Weights of a small mixture-of-experts language model, trained from scratch on English Wikipedia.
Training: 488M tokens, 3722 steps.
Below are experts of layer 11 (counted from 0) of a mixture-of-experts language model. Rows are named router (the router's row for the expert), up (a neuron's input weights, with its number), down (a neuron's output weights, with its number) and show model dimensions 0-31. Each number is 500 + 50 x the weight over its row's rms, rounded and kept within 0 to 999. Numbers have three digits each.
Before each expert's rows: "comes after" lists some tokens at least twice as common just before its tokens as in all text; "raises" lists some tokens whose logits its average output raises strongly, later layers aside. This comes from a sample of Wikipedia text that the model never trained on. Tokens count by the router's weight.

# expert 46
comes after: "2", " |", "0", "|", " No", "9"
raises: "ed", "occupied", "eller", "and", "lov", "regarded"
router:510563549481562559448560558496474445554445470443436548457507548532557452533488455523450567543485
up0:452509427511489504518439473529437607448556448496482468425473490457416472479467523580498451604540
down0:465508476450467469476475573471452428465453479554510509506530571512512429422492458481480589529494
up1:500464510488468492495526427555480508536606477496511512573543498469488590447514483442533467449544
down1:528546514460543557551425618502464483494510529464508457515594584540600516477600547436553387525509
up2:479473488460400518568531388543467503467479448499474494463577528485594551500511455519497568457534
down2:459524424524480586514577535446461494449518492463519477529501438461501469568623595591481558591441
up3:497479506448514594480542488501481501524547471531536499497553468462535539488478381481579480491491
down3:535491456389549463546523464466479534440551417523481594511510443550530519464585493546574441570539
up4:551504488531444471541428499463591558532492498549466520477451509454468462493451490563508484487562
down4:537552575462590486457383438519489448435493477477423487421566478504432522501484510528514475482556
up5:447396549436403470552473541552507573487444432440609513452460534427513558536548463501571433445514
down5:508444446393456530507439416493491501485445481547497517441395558594463465544484433537499506463530
up6:513520488459516526494498501455531565538511486442509519488483502418421546484522514481433528544483
down6:486518461479568495593550494405494447475549512584435513551427480470478488495521513540428491518576
up7:541553472483428479405474468555504503538603513514474469422610500449438618482430601463545438595531
down7:431506541480470539505496511485437524410556591507434536551407591503498454422475434495471525492574
up8:536506555460527447521500405502456631531466514516437460433445570507489495446483497501496498533435
down8:549506531638485492503523501463499523526473411448557484489542526523433442461510460506496466540449
up9:530464474401499476523561466504568577529481413516522547486503484535403500486494486423446469534546
down9:532458486557499473473394467535610505498481602548470545578523605542459501448587506471500641469496
up10:422544584435517414555462428555628480455459521496537505511586515476426457546566560493576448499435
down10:491518585532528481520450559478524526463508520457414483562486529507482500537483483536440461507648
up11:451550532446414546492490529460472531447509485462516465483505416428423510489568531483477568549449
down11:571428470539486498425575519528500495549463420537506498464512542470412586400524506512483496529495
up12:516493516475470420509432396523455513464482438508523482402569536399552506516567520538449495563452
down12:460572446449537507474411542483505584497607418542530470479534511463484465530503498459459546513524
up13:547465540498484526506590424555401513456542561476502486502501451472471533444470438474496496478529
down13:563442525527480456472464496450532545553587537562449399567551430421479506419481611543448576479427
up14:541496521545489473587513413601580508474482475537469503494530397543473526448580466497392419481567
down14:462542544442412537440490493501452578465522510508491540476570472478487506443496493555497482599419
up15:518452468597472416529512550563368451539416547552446445496424494437514556444528570496529489435519
down15:488517511464515477450583506632572399514468491457544409468492494565548606519496433467493474442479
up16:520496488415465481421489465490535502568486492589543509521504589495470492451543467500526449516472
down16:465491488456489616486547529468481496521551343526471464488511556536460461451588452457468560511459
up17:478532535489486442445497526540525520528432545520498400530460504506550492403515430437504479525496
down17:478513460532458390523520533554538458521519467472665560501445481544451447461506484436384518463572
up18:511471640474409491503470475494463472497496470528497436525527526508490513478520483503457455517500
down18:519529461404543471484494417480520496466477494454578504504490462629551487521437514573562477417459
up19:492464462461406524514517439448493498463499499557493383449637511545470498406532607529436390495533
down19:571494475549534458586545455527497551455516428521426503471501485532430471501472479517483558482467
up20:506395558509486445505510551505446515530494462520533395527463532472489561470542452521506461404434
down20:434439515535594485540487620502473523530492516512514491492428492513504508432521486458525514455511
up21:542493595541503538637425542444520520400524526484375442450567517539524546547515444461492505528530
down21:472461447402506476540497494540503497478493458520427455582566529524558558513512533496485373500478
up22:504422456533493482466558401481499551536532442547557454421475472463369464478521538493546512528485
down22:490470532485505574467499489516421485445465535513573492504432504474512515479518480466536522491535
up23:496499474451424527424451450474518502500504452548458450404506511502515563493502373532521458529509
down23:408555488443567487510540540581518501579540511523435546515411494463448490529531524534562409524482
up24:467507534460556483500456505567506527470490478512537499540509590532428474509477539549540432469495
down24:398557486458506488443480503546506618404430526479490515531468503545504490496530627535405489476531
up25:495521459562510451411468452526477496408514460570497457444523486489473436502491506468478558478449
down25:500491487460549506504602429477543522529534580440404536628555452502473533552543556506488494499497
up26:506454478447527527528452448540506486516559510544399460538558451485492496458500530514584414542475
down26:419475488510532565547581502531493435471479455553546490536573432511482427463553595559611494418504
up27:403366479454529463417495542501505494531543374511525470544524474473539507540509474431542466587474
down27:488514532390423535559510512559525525510486467500488540575480450546524575483459501474585467553597
up28:470539518390521545543474518401478504519448471545495556492454471522471534515509532486559554456472
down28:620477476522486531507542429441502451491465479471415479515491536510543443489619547423413474571499
up29:510479441478428515469466513525565498527585458545391506430508449408434527461483472451507507505435
down29:571544433501517492462509581461584455477568559582427486394587482609484486467473396456500519470521
up30:423450555483449456546486445534588522534478545554517530459621454442474467361444528506473532460545
down30:451476465436508412432474457521482480485557591597630343474470540494560546509416463593565451453493
up31:489441603468425513434466426393558481435464539533538470441528443474512548560567451528405448447521
down31:625450430507437457555453476556555478499419528482499600490633556485477542578487498533536620504432
up32:458502466571422477523544493530491545540417488533510590471510551446469474491560474499555397489488
down32:565504419553536418431448413510564539485493515484401450522528457494531488491426518495521486463615
up33:389503469460498477469455483498412484415601498525549499475422544465507557491522472481529495437541
down33:453605584457559516459542503536522547521493455571428495533578441602509456480500515534509549530467
up34:589533452546481452570528387500487604517515534456546526545513550495482615511534490441460543548531
down34:505452485477468507573482531461506582450581409502508609536553500555519451397479550576557469490409
up35:388505531467542454543558504528524460515521505568499333469507483526594489535529517511429511479435
down35:494505413481475445545543535519554510400512435573463525513571545477489484552516522514494482480497
up36:438514539537442514568560497541502590549516411556477485510541444581510508569506509453517501566469
down36:397522558435478540584471556515517530571573458473577481455473445550584519519570499528565500494521
up37:465456529530459537543413529535511499544533518526465472480529530444506496468495454480513517519599
down37:551535462333584473557434492474518553473517548499557512421484463623499538514473486524504526474502
up38:509456546423496573481429432402471524548490458562515488574561481451461581454462487568484404487420
down38:548507504604505461370449522371452530515476502511487505568502595562585537579544525367469533474555
up39:512487545395445475562463452570532552563516514449454478539538503518537470497498531447559484457515
down39:506469494447518398449547482597583518529487545490433550528485545489607444408454550493459494501495
up40:494476451410443510492517482536467488519538486521500485526543554494553483476496502453561626461627
down40:496541494516554480516505565472568541416510416463480519550519529387517478469477542616450506518462
up41:589437500497455529474460431472349518518605593486525494472604529508450521468417497406532486525541
down41:482502460503541447499452385479480479413444431512542442495571501420511472553416509569500526504518
up42:544452448533443522525489489459503570375537477545501501529579539370522527520469458509456416523498
down42:523564532531485583510504393557399381501570506554409465484494501554450535520507470573469464494489
up43:541499488494418424421508492478413472457538482402436539527545471571493536536512567465650534550530
down43:513513473435488460477492459401523530575516419500462463572556548431505531455636496499428520583534
up44:428400477464453490540503479480459438501472472501425549412403450446456554517527523524471540410543
down44:578453387510578512550497574587503414543472580513464539456521518512421450577450484525500482504547
up45:586463609468462473484477567495463473506480503453544479490571538461471530471503604561522483562487
down45:531505471504472510531430537492545486471430446555601502436525513555510543493482510577402512428503
up46:473438494511471484451486513429452450536556548506465377501511485389495418521518505485623544482583
down46:495653503582517531498427488532453556401581533454491472531470537399466520494516497447480497451514
up47:486408377474463481533529495511437479501613552424446534443496438474603592476422574489489488446563
down47:519511551494573482480463515562510635530536495493506463415506527524425487633526509510478494509495
up48:523528451484390453508534404532578430513574485584499474452508445562510535486543443484534479466517
down48:446522439524501515425547627470481500574567518511531518462443553549486527499500538451567434446472
up49:481447568532492521574477454509487540481553507448474421507531466529551567440532505523618545507594
down49:544469476463482467527485433600589518537503538518491519452536461496576515551519467514553496493490
up50:588454617543428427456473512498448573520547405442445476463480534523439491475550485515547535513458
down50:507562539498473476586429409480578369592490461490453437538492452448460510497522551445441530478467
up51:507485465470555527515493408476437541469544460573429584459508487523531539320528512506515517445593
down51:501520512564415514513451536493521502562568494517481518472537537467611432480574486479637512470449
up52:493588478529457415514511501491458484457484603444528545508581456555376463495500484425460512554493
down52:574503523537440498453552449474487528369585464579524407462556473564486508489475460597510521501469
up53:537470508519493461591529451452526446550438496486517410546601469481464470497516421547523523581462
down53:493512483646494512532481524452491629506522478453503575400529450564565512491436503574596496505466
up54:500502573462460444531480547464486545507497499514482527503537541573487508533439480574555527508523
down54:483489431514552581496494440451512456482458515500430468446543485504523570449584516510531528445512
up55:469491488516457531458491478481475565500362498527511449415432555425553523527528506485573490469582
down55:457444467549432516619484490471492465489449512531433529575543470456424432494629430527503416566430
up56:549458488463474419456516491551516455486557532544464480396499487503569507461526521500506439472465
down56:507534466452563592470473455430537594572590468491509425529501531545401447432496497478434516491468
up57:440496522491460477545459450523481579526564449539462462467496480545528531422550449485480471509523
down57:454586413512547502501477571540500544487469465460425486540482384461542502544480549558578499513489
up58:394518538543475494420551482515465541466553436534508555487597413544489585459510525451504559519544
down58:439492508497486469548456547450401433522547550516407404517442571435439514480530468622462434602513
up59:485471462497513419473411429500586493506535438452542463491450542385474578468460520641515391587549
down59:507473533472422478545489498457460518508498464425459607574471475461479431390493435546508501509581

# expert 55
comes after: "9", "0", "8", "7", ":", "′"
raises: "5", "0", "4", "6", "3", "7"
router:436403453556404538583448484434457501529554546478522458541472485461525554492454511447533484484463
up0:510382525484396485456542492457389523493536563437512441502414467554433504530506602358532525452506
down0:553427376465553478539488515533561525531537380432525463468510480463557459504537403601525477400521
up1:556469529501452470529511565528523433465605478503507471515516460515489428536477446466572538495407
down1:516541431465498522516482512511539501482417495411478547587453401451614441518395426365449490529506
up2:477575456523494474436485580524444510487418509405556421551504481466487551514425524511518548573553
down2:496517452549562552445527469411569483571603495625458575493468559519509506548520504436411475486610
up3:505457564639564511512550527490497522533557515533602541556518405523482530585476517463438530429477
down3:487491505508481431492521479523561505479405482538550457469398518442453511497490418435524518472455
up4:405528476481469446548467583603518463504534436494522490538505441448473504523507535469524611532526
down4:517570485543481492581496502486486531528513540555468525513508421519583462576523478622569402497524
up5:438522405548467459586486501509540453447580506525599561514457445533512522530521521510546520510485
down5:489525468450512523523523502567458459463494499476482481553416503552557544414500467498498477456520
up6:476512519475459581502561523549496520679514532533437552465517491496489470422550539392521512517476
down6:588474572480499452449421438563542556447407361444587392521485424460429486546446442502504562518588
up7:517506458433525550444624590459406527555424507496450535464592447510512469490554545517424461552526
down7:558435472475434543520514572511537409503532459479437496479433603531463522566547532487557513493480
up8:404498526478480487510547552561558492410563385454580461499507530464558381516533429493463481471415
down8:583464541486493449559571331528529542472523482518443533593522522438478539525501522417513510535566
up9:442446453504517548571488516458513496479558490559437452488401526442407515464544553529465501554424
down9:513430543496610517615506541532501582480440467474432497490593517372571523581494555508420457388571
up10:466479416485477520466606528398538622523521413523495433511405522507431378543535424573611445467481
down10:539600574525496483494549534519514496522505466481424447487500526537582535484568438534533502467421
up11:496364490484532501445557486490426548444541505515508544517474448473528574480482495451464411528461
down11:511540535495577523501541479481517535417565561595501472476478578593469418509423559537399480382592
up12:513541435425552518486505533615542475554546591545442539476596518382458423513481447531516462485544
down12:482462432553441511400475395482542540408498453585384457499435540505511491457424518574493541486519
up13:548587477451461392447518521458465549549441506454458519436570517502461515519536530518551482501525
down13:508500535434526551474546531467477407484576562561594471584461486493482541525438479485529450539509
up14:413461515454528483449552538409491492494548474487448451452544517431536576525518505500532573582529
down14:455475428441477546525420535473525513524434464453560471506508474483483465483481418474501486468514
up15:464475551516476514438404510505449548473627521549524388554522485459501487478536522486491478494475
down15:443511490505525532542462575433502504530570598566486539591489550526569448529483563483464542426474
up16:526571535482509565513503488424430459502458475441514549515515424435448565476465594511550623491512
down16:448471560488506512439484474538509517487526454482474526571491461533496474521487524398609549526621
up17:415426577455438490549535479578509531481555492567513557493380534467412508445487518480525432484444
down17:576478467494549519433482466521476426565403508492453552512630522442463551498532518477496424499538
up18:482508406563465594463542409512440503574532426453601542568523512516454472534504553480508563592517
down18:494484454526531466491371483476547540565570450574595447519439522535467582430519477491380542512532
up19:576461454416429526516549543516398485508391544402456439536507494462511509435470518486534584447485
down19:441523449473415591452573490427451526451460464550426516478347482509482398483516507589485433536539
up20:521536446513536525467552529476429504538571489488549509598491486459491513429422575511463417520501
down20:553470515532545484596429559457484445503452543514483493486577522561484509575513500542479454513475
up21:532447542438513516457503475583488630370514510515550487557479495491443393412419414453533468561526
down21:529387503482565550547522535504458501513449480612532516585443588552512552442488537477448506490571
up22:543439440492402540460562604443538436525544562507486403397492437518463386459521546422560561398536
down22:578487515511517442588555524434542577421491481536472462549490542408457560513471503554457581421489
up23:514414417493577468563500585476535546547459573470486505520485462385483443536515489465551516426526
down23:517569504490415486435477548457567555545443573569507510429433542452581553410463531520469431533431
up24:554483469499507541420524529546497560507522476457545453502523494457381423477481495550559516476528
down24:465410522548504430553485506506493426497377472451484494516504473420574499475483489499561478563501
up25:467432557499499547620453586468438545457541485491486514348523458504478542379413550478553528497563
down25:472459475471512533434538505534599580536558529531564429518518554585467469523443509490475524462616
up26:473466452446544546487554480560429447446502463609466571527464479479484482619643610561530506520583
down26:458464482405539428525458540509501500453510553575452421477572459510583503379420493474412497550531
up27:435537558475531350478599525527397568463429433530573485550415471486421597485476584445426585565492
down27:548478453502421497581421443519470522589613487511537562477601453424542611472531432461515439535459
up28:479377482446520429569479502435440500455484498456521482451529470546549393426549530440503607492555
down28:448500500438477465546547427552553466585472357471523415536594483441513549499458410511438522477612
up29:525497456417538597615512491478521489436534497460524627499539433521372527551565482525535544480515
down29:506535558403482483579435532436453487590518512562470484548511434490519537448475600532482532545304
up30:447477481517598540429566529532408546637493569512454509504569559608374463366453429438499489523474
down30:558429609480457429444523518574550446415444512514556494526453565487488480444459460487507532578520
up31:525497516499495469596451480418554557574575559533437487553583455496515450547342421472518553414498
down31:497501488452541563573523497592523514480478484441496414486548638526527469556467521501547510515506
up32:499542404468486432491478447545486464518522555428449458477486572468607529446462441511499558493567
down32:579533545458545416483525432480563544539505546527480452549483483474498554543536512494530514584491
up33:442495519473575480529482503564517494538553520472487479363502402517427558592475525461465524397441
down33:488518577563516445591463557555468511506508468495486591496441499401522538484529501531548418430577
up34:515443407551501431518583434530467608522433507491528444489591552478515519518440559437484503621552
down34:500563492461497555533511524504542480508415517599453556448438486516444515420479441542464515400503
up35:521479472461441445511535490439541454584555436566521501331440568516467536433581499486573557407491
down35:488478536535503550452429472579531501473536422514435525475476520545539610488559519481564456584414
up36:450526547513491511515455585525477518549447511524514410438498453523543513505554508556470518522521
down36:517499579500498506552499430441479514570489464418536519554435569501467533480585462457501518472602
up37:519527504512550494439473505477408533471593567469478418486368496440583514451437517591417505508518
down37:437451491562460468490468522509520417534492502581606466588547440492517436432512496477507441469599
up38:556510503479411530512502449483512580432567546577482507539535508443523515502520541439530505539500
down38:444538471467512534512500536462482540495536493466532470500571493402548506514527546375453469458461
up39:518479536597541486484513568459534565472429549567532423489470468428430533494495498545549526528477
down39:506475476543502495525487534528542559540549515407542634539502456468548510466477401514478575603531
up40:485446486486523516487457566458558582423563456490536614456487471553547557466451457448397557552447
down40:440490521520558433502587530515577475509497449602530498572448476555495615578459531555515521611428
up41:450586476495503574564492440444546412556550563521455466602573429513436560572499523447520517519494
down41:517497536455459430469465549597410498516527408475559559489537504495469576464472533513467476509472
up42:496515596495476502509449552483517493571453535502566560514513503569456501432431443538480533538465
down42:541575581532516545535436535511553518446488521479498517542489442482504531475601517474367517511394
up43:442384446439499514481485537419509527496554494536481532546440411512496577463466515583448564538465
down43:573518453562560502478434578578496470458524552378578500542476547486451455513581505406525402538531
up44:407497501529471454553591462449526561551524601549496453480554411472494517548518594512500483465498
down44:512504496613481571504400581461525544480454474457553568451501480443561560512490538463485508575476
up45:486433456389568493461522524605455491517507557475461590501494511414453498542418538497511574468486
down45:501542508482450518519486484475534468488492486479493393492546386466480354479534546608550498536519
up46:512566464520460526444485441472528471503539550503558497482530439580398575454512547498498490577533
down46:568483546427433531453429509428426468599462520469515562451584415439489546391465394508528581523470
up47:427548495538456547537485474458525560581523529465516441470483523451487562571535417556516534504516
down47:598517500428413578515481493415478399519530454553538566474606433519513459474440500558457499459488
up48:474452496417474605501569465520510496511466597529553499478488463526539499509446449422472628546450
down48:546446546535459528553585577491501471461485505434471501512560466430473525545495538498529460494450
up49:537468488478537526521386507468551490481501469465539533404466480501425482597466427523520536640534
down49:495562580507425558500614496500426485531466517540505573498533564479589493469500546424484461583446
up50:451392554493431512605425599476439617522495513534538530553438487445512535541513524452571485513540
down50:533449508530563493404445445462649531510624485473563506501483542514573430481539432497514521529456
up51:581414415489504471455492535538481544574483500505498456538498531515403435359543453595545497389501
down51:490548377437486528561465451562472588570446478482419502522540494465634484530501433611483477544521
up52:518423534470570567416440583434422532469524535377579439621571499420483536538473493545589439562503
down52:430526469511441565492423555475440642588556478421560528509496476487475523534580542470402503410483
up53:443578528554514497539606536488454456470466454490560541512457471523465557514545498526535569604608
down53:464545489511542540532459560518567546508449447425537535434484478514512430567561488509471543477589
up54:455445430469526546539541503405379499432522470501494547510455512516516537481548511564435475513455
down54:584497571463488475512528466511531481545447467540550422508511497531413541577465532575506428410476
up55:467485451563488517513549498548479481563535496532543530597414553468460477526536520508465443500530
down55:516527502507510518460466615515560510545492494492534482488553538578590487457518570529457551599508
up56:371512608520466508460515544495557514442510493498443496498411441516517517517490518480591488554462
down56:542521438489433486484553501461509466574454492491442601401489417530463534482535498586513490523467
up57:522498490605521422446526455511530522554499489567479551508490402495476553558560511506562593474522
down57:418547476565513443485463477493532516532444448409581542461528501485462448440421611465475553546456
up58:483522470479461556477486504482418576461529474500512455530482451528593419454559590454533414494530
down58:510540471550570539431463563413485491515597506533495516576448560513486622531476566534578502400559
up59:485397483566502504471469460618438503542551449597533504487555485515604451441519423545462600476515
down59:489542542542545537528537566525417474475446489458460508483485495418450522485413471495502467541530

# expert 68
comes after: "\n", ".", "==", " ==", "===", " ==="
raises: "==", "In", "The", "This", "===", "For"
router:559499477475528497420525533539509476497503487495539487460537449627468406504518470488449556453403
up0:515517501494520503541564469488501509395601495517560575544509485573509350418483511421481478497552
down0:511461468429453558481487415485474472521548527544439542514499543436572524459487500430532521631540
up1:535518457441560455482604556477479613425547500543545517497594497547513522393568552471558465513538
down1:575523491537419485525489544515431548541527455524576596489457446554552505616513448462426531460553
up2:520508455499484482473453428483491529409456525585535462564452521515530446585546509454519513451439
down2:462510542494486481530486473582549455432429514536434504455563492536496488479488530516461616586463
up3:577448492482538527488440411459506537436539494574545508537576477511460332473520540479440553435529
down3:485485529485517491471533490556547422393465530483475464480584504463499418520480471515517494459423
up4:480580545475509519435516534477503550465421473477520557461542585550494534487511485611392529554556
down4:488494537436455483542618397528564532451521535511497454393525494523532440575475534387524495540487
up5:537468590462472446424564514564473522423578489456536507516425484515341472483503454509501464455554
down5:552589510452372481523451455556430497499513453494537572481454500463497460552441521486561567504486
up6:501505516523495532561516491357442543503506442482438412434511513333556440529550462523455486365488
down6:503515406513571580397486563510507450448441441674462456498482450521507479555530457493553544453533
up7:436391471525457437531470518526495533588553525520558587525586478519446481495567590411543524433518
down7:544543598540642594514514476526472489464573508474450435571473576539543499474613431492460635477542
up8:424500482556526511492578377488535537519507483435445454525394491501554537527537467544607438573388
down8:515506545514496574460444479508429534433524559365528528536501485493454484533545461581556497560446
up9:518422523558521506524517458529525584525501512521480600528461431528478502565483486545460412450505
down9:502465471595587567545440447457571582454502430469544522484459414464494530529538492511467446428518
up10:577503472509362560494437498483505583471538418534568430497492415567532455561544459512535634565482
down10:470558624537519517502508383405488548535450547517474566464562596526464474477494472464492416444610
up11:566479548556478542444466440586470580540611562411541474531477425417511484494511532532612597567513
down11:524459477499495538507495494468491441540437532438473470444515406507572440548482511501467466558434
up12:481527471494501502407421480538520590535592522551509492630528400457463405481437421570424474385452
down12:479502486509583483452451447525521519485510496532450504534452531469578439587533588493500548566513
up13:443435440422481394420499494459486415451522423473610557518486549593430498470470502457492410487503
down13:476543473444545474458525431502465589455480542426566531425444474437488489416494450444524529458499
up14:617458537495442580429503499498489548530541398504524568514515622564460550435512510504552491535507
down14:519456431501470452491427459416572596507448536408564515487581488378500498541399519463488522496499
up15:472493570446488510582518454563516487472437494499571556446546541481523630489497509546383506425483
down15:488499427419574468568536454533545482495493604445486548496560595480504492483502465503554444515530
up16:590565503497426494578455506510555494483458583546583472518520424466438465506490471486531527484439
down16:549429498520537535505451522469480443439457435386512426496544438467506525552485415483468449569504
up17:545443513545512457480375493530408490523518533577431430525574566609498404520513546466476545517462
down17:482461471452421495459534527511561535457544531443574478629520457477459508431502513556555479463485
up18:587511519500513480558504500550474557460571492446517398501464494542485481491575508481458462489588
down18:542528441450615567491474559508521497495460458535483542545414515554471482469468509510518502430660
up19:553458510552488472533488507516463533624485474478512509475480443572571459453534459567491483440536
down19:465427449464532567604492468571470512486505508449440538368436432505469506538451502498393441491484
up20:406459530538518533501497539431499490466437501433510481449448569466570463461512514586468477525355
down20:472467469458481512579529501455510544449509455488394573535513423464597596546493489574519399508476
up21:490600465596522480477511513469481438469467565609452554518434453555479517521515493490582519480463
down21:495392502484527501512516478472505540499465506430502487577614530426520553530509390412558473542490
up22:613533441537453561487508440451501431509470394526482560465463547517561522509496528503537475539405
down22:481455462528498466498434451447543443531528450558489568553489585401486512470478579463544393512509
up23:555501488487516465516476501631528478523590416487524512536524465546477461443514458481448488474485
down23:482545447506499487514585462507496487495510462527436519593520554511585488527399452519521451518495
up24:440540479561549489508518519515481562463446623508651529487554483415535507498601426475517472483482
down24:621563523391460536457452462586528469609443455556505478451475419499550507530387476477447599456468
up25:626426444514426444423440504480450518489604524576508482450601494581567527400495574526528475383503
down25:500585496520532452508627542422465532503547484475490444507541511480476574386552429509533525557402
up26:561465518514415527437549445474530596523514450547607536494387509532486533598503386484508544547464
down26:485500497486564545439460503480430415491580420427518426482399488493454585470506429489546506528465
up27:457434429501487457469435475586442555492462535519548468569567452465595431582427479592551514512497
down27:500506410478542538502550450413505492497530479581512520528481485532535519483489463540596416435491
up28:533392487555453461549511462358502484515492470491467523502569538479454584468525507506454502431467
down28:465531530480487398505376544563417559477521540565493514493496503525489504457503495502541576386512
up29:484486395476483504508504522424496511516402470519490462502580411516478540486572559472430448596502
down29:504398523560458507534477398438530548582462501573469489451507510458506605528476494434426502438509
up30:537519496572469489526564616504535515483543536561518485570529541513513458499464461532450422488429
down30:398519536527560478526538505561501464570525528430574443503505444512461488474553417482543469466480
up31:516469390428477497481506538495420540512597532535509472543546532399516512559535485570511547433494
down31:488475497580478486500580370477440505433432547426401456520473478599462458522526489439441428503557
up32:453528500508441571457440613588558511470482551504418512463589366485503374537498504553480486489388
down32:536479484572544481422447422630567507439423476517510425458552523472578562419443532450480475484454
up33:483570589467586484513489503532516486437549450501525496501537488487527572617543455536476449488607
down33:405505446541485562453491625503492520467508465443493503522448494577539488515528496508563376500486
up34:518563504497480590511484453464564547507497438503534471545550476576558417426577493568550582497523
down34:546505495534587484479472444502510505505538531519553569458424492609535536467455610446529523611537
up35:550402587481465456425475546419394552503533494412461545535455419486533478540515473430474535511506
down35:499482478584500485511483444528608477481506564519490520446522496564506423464552519507531571546582
up36:490530568564598459476475474398463503438455434466574485483380514561461490547603411447375419519560
down36:498438556345388575524494442489478560448467476549576489492509522469586504482502577487512590457448
up37:625450575507519463491481431452633522472462535494521442547450496516459467526514329506473342514481
down37:552500529495445547525520559442550536506443521555531433463488518405461551479535544496554497489484
up38:423394497539431511465470435547410466531425459509442546511535439529516488576497528498448557491433
down38:518491413497609448649591427459548463464502508518551451463472493520529425577470583549477515476517
up39:568469493446524463424435512516497527390544494485588498457463532528546454506584419562537464490462
down39:405544544421495480435464566466489522517519515462510558468435535500537555477492548534470521464494
up40:553426551417450424511542620514514530514577387481550505490432535450441558492537524478543578523501
down40:503446600544521516397475419508452529485477578501548509450471480565569439482494485525547466502368
up41:482471495526572510459512455417414536445499520496543436474522534519531441402492515400416470503532
down41:474520545592529535515547444497475351618512469508470557469477486571575437426531511542552582522410
up42:512409450485392532469454457479539538470527508534556454509466416548449411394462499453551549528392
down42:473570588540547526500528519563507545519490465512549609511571520551491478451428443458511497507519
up43:527446518506457450538483492476508522544501495498526509456513595554555444467515442472507513502529
down43:592496562444564443556487472486443524609516433500504460537541539506524466478602465461544478485515
up44:506423515451487548463520481422481543476456444568531457505455415534488500500483458487495421373505
down44:456480530461529550467528511520471494529533594576533442513439500445407436546463516428455518455531
up45:485484528520600490517507452584490402479459525479525559624483459506505509442510439410477462494484
down45:538433502450466410575478543428493453472569526518417507437503571534588507500517537538495474525488
up46:514440530518536504514439456427439493500449480569552489486578441619509449417544482515478511403534
down46:504529525459433499555480466417537449486409460494450551393436523534421535531435509501549492440566
up47:519567543530581518492467551531464529496511479492533381540601387467497518480437512423479502413498
down47:488478493447473506505504456527488488418461514541465440592523505520527556543511440555425555491475
up48:484506518452420440490472504499587580532519536569520499514599458554526515398534406566564463452465
down48:526519493492522556428535506490452512390483428536544537477472473411446535428423527433507511497358
up49:586572433467481537482580449467544478396478567592494524557564470560554467544432553560498486423482
down49:544444578559503500462462547474451506525495448430502473480487466542406457499534522527562506482510
up50:515442474457402480518483511441504528502501445515529451474597490503596483470545450566539517408533
down50:513481507510514571564521549443522475577573547489487448535509521571531499553560595481503541526501
up51:478491456567528484389443504509470487531557507526616391575524423556437448517468474538539531423461
down51:517471485468472433521529436468488434521486547507441508481523546520443441535510519512469408531585
up52:524589477526520518472522488590474443429543426481505458437531534562441503553482542467629551534445
down52:490487504451491556518561516488430517529521501439608455460553569454527529575426599493444476533580
up53:505489469476484466504457461547500508540468573519406515517485597484404412564455441437479483569518
down53:479514585524493475426504433435561414453552528461488548487528466522467496537484607552435484496581
up54:572434503487485494457563542486537518465552475528472457530480494609511440493541481568518403411509
down54:577540568501509541469540557532558516439457572548505555525456515539454489552532479503553538534583
up55:555531435512442404449448541591468459481526452557503433447529446610544541578559467573472536454514
down55:479492515424453567520582457497532502576494438457445446590507567461534484539509577474607451472512
up56:510423472511512477563521478490524435465633430464474372512496534516519451536444458525573493449453
down56:464529532506500546558463514498548495527463599421465548602416548428500456439521483495493405580473
up57:462535503620518518511459553507520447460563570543545478505507466501527470457555508505465581472409
down57:451543511542529489401559517388438502533474451514429609510471455517507505489493499472506494543484
up58:581396537507516503547517494477481521426491504555485446519535526524550505465495480388499442418511
down58:484542488594491496505566542572487516488509419581499492442521552455431399473452498542500576464559
up59:433417486508500409429450498524463506563554474538496477583597483521411542552539468551424456492527
down59:523571436550499550475482472566537461506492531577520569534393555472532545466460564481430512552401